From a checkpoint of a small mixture-of-experts model trained on Wikipedia.
Size: 10 layers, width 512, vocabulary 8192, 91.4M parameters.
Experts: 24 experts in each of 9 layers, a softmax router.
Training: a variant of Muon for the experts, 7344 steps.
Below are experts of layer 3 (counted from 0) of a mixture-of-experts language model. Rows are named down (a neuron's output weights, with its number) and show model dimensions 256-383. Each number is 128 + 24 x the weight over its row's rms, rounded and kept within 0 to 255. Numbers have three digits each.
Before each expert's rows: "comes before" lists some tokens at least twice as common just after its tokens as in all text. This comes from a sample of Wikipedia text that the model never trained on. Tokens count by the router's weight.

# expert 15
comes before: " ", "\n", " —", " +", " W", " −"
down0:102187148130166120112176096134097112087142164115138160139155105119141137146121131098096165129109127122152161148108161143150089101114071115146116084156156126101141152167108169152137132138169100176120109126107094122122148131121136111139164116137129160141111164117114114114141113156117092140130111151145111147120120137128130122153088130144133079103133171164140090129093147125099101132111
down1:136132108132113103148148115122073141107131115141111064168098116115110122093179103149157133119136143091113160133134122149106138144093145103149152117125145147161100123140130103123139175094119157157155108132137080144147125129119108128138110144113100128152099095129155145106176156104166092090130111123122133119132157144163097167108144131132130111136156141108143117140104151143129117156162

# expert 11
comes before: " |", ",", ".", " of", "'", " States"
down0:154122127115140087144118137077094075162108115127090145143107143147149138131155115125118096127114195169122136081099116108140151122131198152119110132107117143137153160154142086111136123143122177135146105143161103140082094165168095136117124151079178115139145109150157115227146142126126142088161123138132140088146153121146106143166125138125162166126113135122125122136110143107154112089105
down1:141183127090152152137146102092145116146126138140108142175097106148128087103119125067139120081195171108128160136121107132123155110118122145113134100143162148125135184108143142106149145103116118128099147119094100147132133143126113080110111117107127145156163091136124148102143131142135145121095101142123108148112131182119102107106156149136131134111145127113115146146105152161109109158115

# expert 14
comes before: "0", "9", "8", " |", "7", "5"
down0:106139159112111120113069122144130164132147171115159105117114059140123108127099133135131133141103129175125122120142122125127069151167121144127097102139148136120110072141111137170161128126086109112116130125106159085105199154180126137083102108107165188123154128102125165156105127107109131126098151120141135104154145148096115119114119114109114103127105140146127116141083112111123150135142
down1:128127092129119115093118125139117142144144107120110112134130119127077133128136161133110116119140126152152121133134123164128147142105114091086121143108111119138145100128126075162134145119115087133134141066081132137185135147156115143112170150097116142105134147108110106068127141156115150159127129148150133129081162138141123122121124159092137166138153130121150150105114077122104120145113

# expert 18
comes before: "0", "9", " |", "8", "–", "."
down0:113107094086124136126133126117155134140154131095121139159138084101098137096115116154114115118130062155126152114081134115122091149132180127140137099134104099104132109148176097132133098153136122136130127141130167138118138111134135171155127127166159143149123097112142112113074154142149146108122107122118103130120100133107190115085126141186143132119107132124117144117122100107122133148144
down1:145165131142153114147137130144121177109198163118086084106122102126127130106122157082108141121113084117094124164127106116120127156169137096122132126125121166153163078113101140100129084137144079108138138122093136152140150146138135152141149143165102139084120096161090130133122106132183143119099087110120124178100148149147134111149108122144126166128090131097124094089118189085112129096092

# expert 8
comes before: "\n", " The", " He", " In", " It", "=="
down0:148130136079109107184126129164088163119138129157152175091127109154126150121163072114163147128098153132113094157117085159079154125164160111152150102142131112134117155150152139144090102115114115153147132110119132110095159111159131113091150123092155084119123109121122077095126110167106111136174145159140130116097131149094110138122136094139175128143139157139131081140153142147152134112137
down1:154149151134148142107147107102080124174132170108127112097155119149146164118112161165112133116085089139127116143117137125139106128141089133124079150159134136156083106134123156159117146112109168148143133120077104179147118112121098125117153153101153140144142166109096131138112140163087111157125143109153162148098136119107149137116099104131092148113078171128101122144126101150078153153132

# expert 12
comes before: " the", " a", " to", " by", " in", " his"
down0:156138125125128166157129116134085144145131075113076169131145102124097126130135125103159129129133122116118114112134082153121131111111104154144150098137153101099104163119119152098126181107131128153121105138110154106061139137144176120132145144122178140153139102162092145124162104175115118090157138115107157131127090137135123127098165113125119164187151113115128102105147164116099122129123
down1:139093147124106166105152076152125160105151085116101112118180131138138126067084077102100134109125130136211135106147120106123120099120160130140139108122118127134108160093153123098155154133133139095144127124166159113106125135107131138150133155119144112133155143129110142108113124136106139114128114126124161128101099121116134151089151097091150142122160128136138160119097116122125128116136

# expert 13
comes before: "|", "-", "\n", ":", "==", "The"
down0:142109085161169103104154102139124136134142122107098133133146109153110155119123097101127162136155136120099141139110100167143097129116113105141155111125137160101147159108128108126103151115156119115127126143099115103118081090082120140141145131125124096138143141132134098126159077096172136088174127081154100150134142116149125133133092148161165107108157128169112111156175130133120124173150
down1:170161115128115152154107109121127130112123130078139139151119148142169132122133108092147162134112164117092133134179156141098092141104091153105117127104119124120075146109139136132153143137125136138090131109128108127155139153081136146113117164188124138143129171097120133115173153121147167091107124150131126108112150128109094141149144149167161139107116117094120107172078136156103138129108

# expert 1
comes before: " |", ".", " of", " in", ";", " to"
down0:121114155088107140117166107125153123137137147144091144071109142108133097061153143095077106154140151170096111151124142095124110159149161132158148142145117129113109159128171126128092104109125093078114104150108139107134135146134111069157106153158153080132110150130106107121075109072120116148121103148130119082197145145145108116152078148094170157172089124110124161133090138132123129160113
down1:123068175107105119131138132124140103101130110128154130134163156077132127138157130134137126130131140095120126139143111123110117113107144126135124182088131149151108106171170113130099126163129103140120143141070144178141101058145178132169132171137138085133141140137095125125110124124124128116150108180100118089153099104132117107120124178139132145168165137131130136088069101138085131136108

# expert 4
comes before: ",", " of", " and", " (", " in", " were"
down0:127152143108132137101128150127131140091120153133117113115152125150159162110141089100167138117121133169153136117132121110144116114110148122141179162143168137113116151134145162148128101110108174139118117153131096102133136116084091149143121074093118121117116150095192170114107162120101080129125116087147116190109095092115137097074115138134124124095132094149156174113167141149105146141152
down1:139142144166143162091145103167123103113119109132118132179103090151125133146163126121165160134120165098127098121143094121102189139106099102130104166132105112116150061105124156148118138115149095136122122141097079113123095165090101167134143104100120133171115109092098115118147143123130121112156123147142154146150099180135170153135129126115054084143139154146113098162200126150131123124131

# expert 2
comes before: " ", "0", " \"", "9", "---|---|---|---|", " Total"
down0:160127107111132119145116157118155177139110111108149175127099120136115145136112095120128104122143138084134154150111109116086077169084100136120080124111081136137084118142104176086167129112111144143106138119121145127117135147148099089102121117151112084129166118110151082153151145139121119116104196166106127115110149139144160134110108108167136148109138131102134137141126134114082126111107
down1:150126162116149105121137153116165133083182116091129164123151130152142116097093055129133143142150102163158125120130128152146103140142114145132111127106132132099100139078145132132125167087105110093123102130196137097163098107127123126104090124133143129142108101143137158111072131143112128108123132142107120105137109117178113154116087158111118151112139144154157121100082105146121150150144

# expert 9
comes before: "s", " of", ",", ".", "ed", " and"
down0:128137147134149101087142121154119084124117129103147129168145149167112181165149163167161124122117117165113129176129133152096089156125138130113151105108137183122123104145115164117103132145110130136164122147144105113142123102154140131154153120116112180157108127145128114155171153133148104109106128135112130102124139097094184152085100123129099124106140125161099122153127087174121159118136
down1:103119163124116104100115106112136194141103133128158129118114113176148079104092129155154121161154092112135113130139136080159108128145169143155114104115108113158109072088141074133132128137131157122153130154113104140106141127121136171063091077149115125119155104143164092148156139111153099135126141126118119140172127136094138169121102135123169132133095119116142116133141136130141140123085

# expert 19
comes before: "1", "2", "3", "4", "5", "6"
down0:119110134137109118106139135107132089108108106108110156143173148144139098147136138047090146110150133157101131129138108123106154123117111101102160123112147122127075108156120085151141104094149183157059144103124153157122145094135111132082132105132156098104123114160147119115158106144111112116106185078110103167158168096120139082097122124124153144104103118120109164133164152112171130117134
down1:096108104136123097101144150126143142156148136123132159140136166130133124138104150091131146160171119127107119110118098098150111126078151161113133136119141169101120107129132087120103067106097105144125138164141127129134139124104094134155162159132189138114083157083148099129131115069134138134160122096132092153136113124147155096135082180165131111121097152117102148103148169121133134058132

# expert 16
comes before: " the", " a", " be", " his", " this", " its"
down0:119144113146140173154134105138192151120074132132115122126112129151084132091134112140119107128150134130126123111139101108143104145160191122174119149093087120118093127141145125102097106151132100133162142131170119136160102157125126146139116140160102111107116107115149153186160119085149127117106132106121151128120154142093131107114152098123119136125144124146146146117125086123153122191133
down1:088144077155114127130153108137140141131185113117097127145136144144119119122137129121103132077113130141102102120138111120120056133119109128137127136157109142093109112115153141111069152142105174162139164127105088160132151129073112127096149152120100133098132095116152134139070170124113170139116116123094127153136211072147149121125091147133134107127102122121101181154141118146124096182134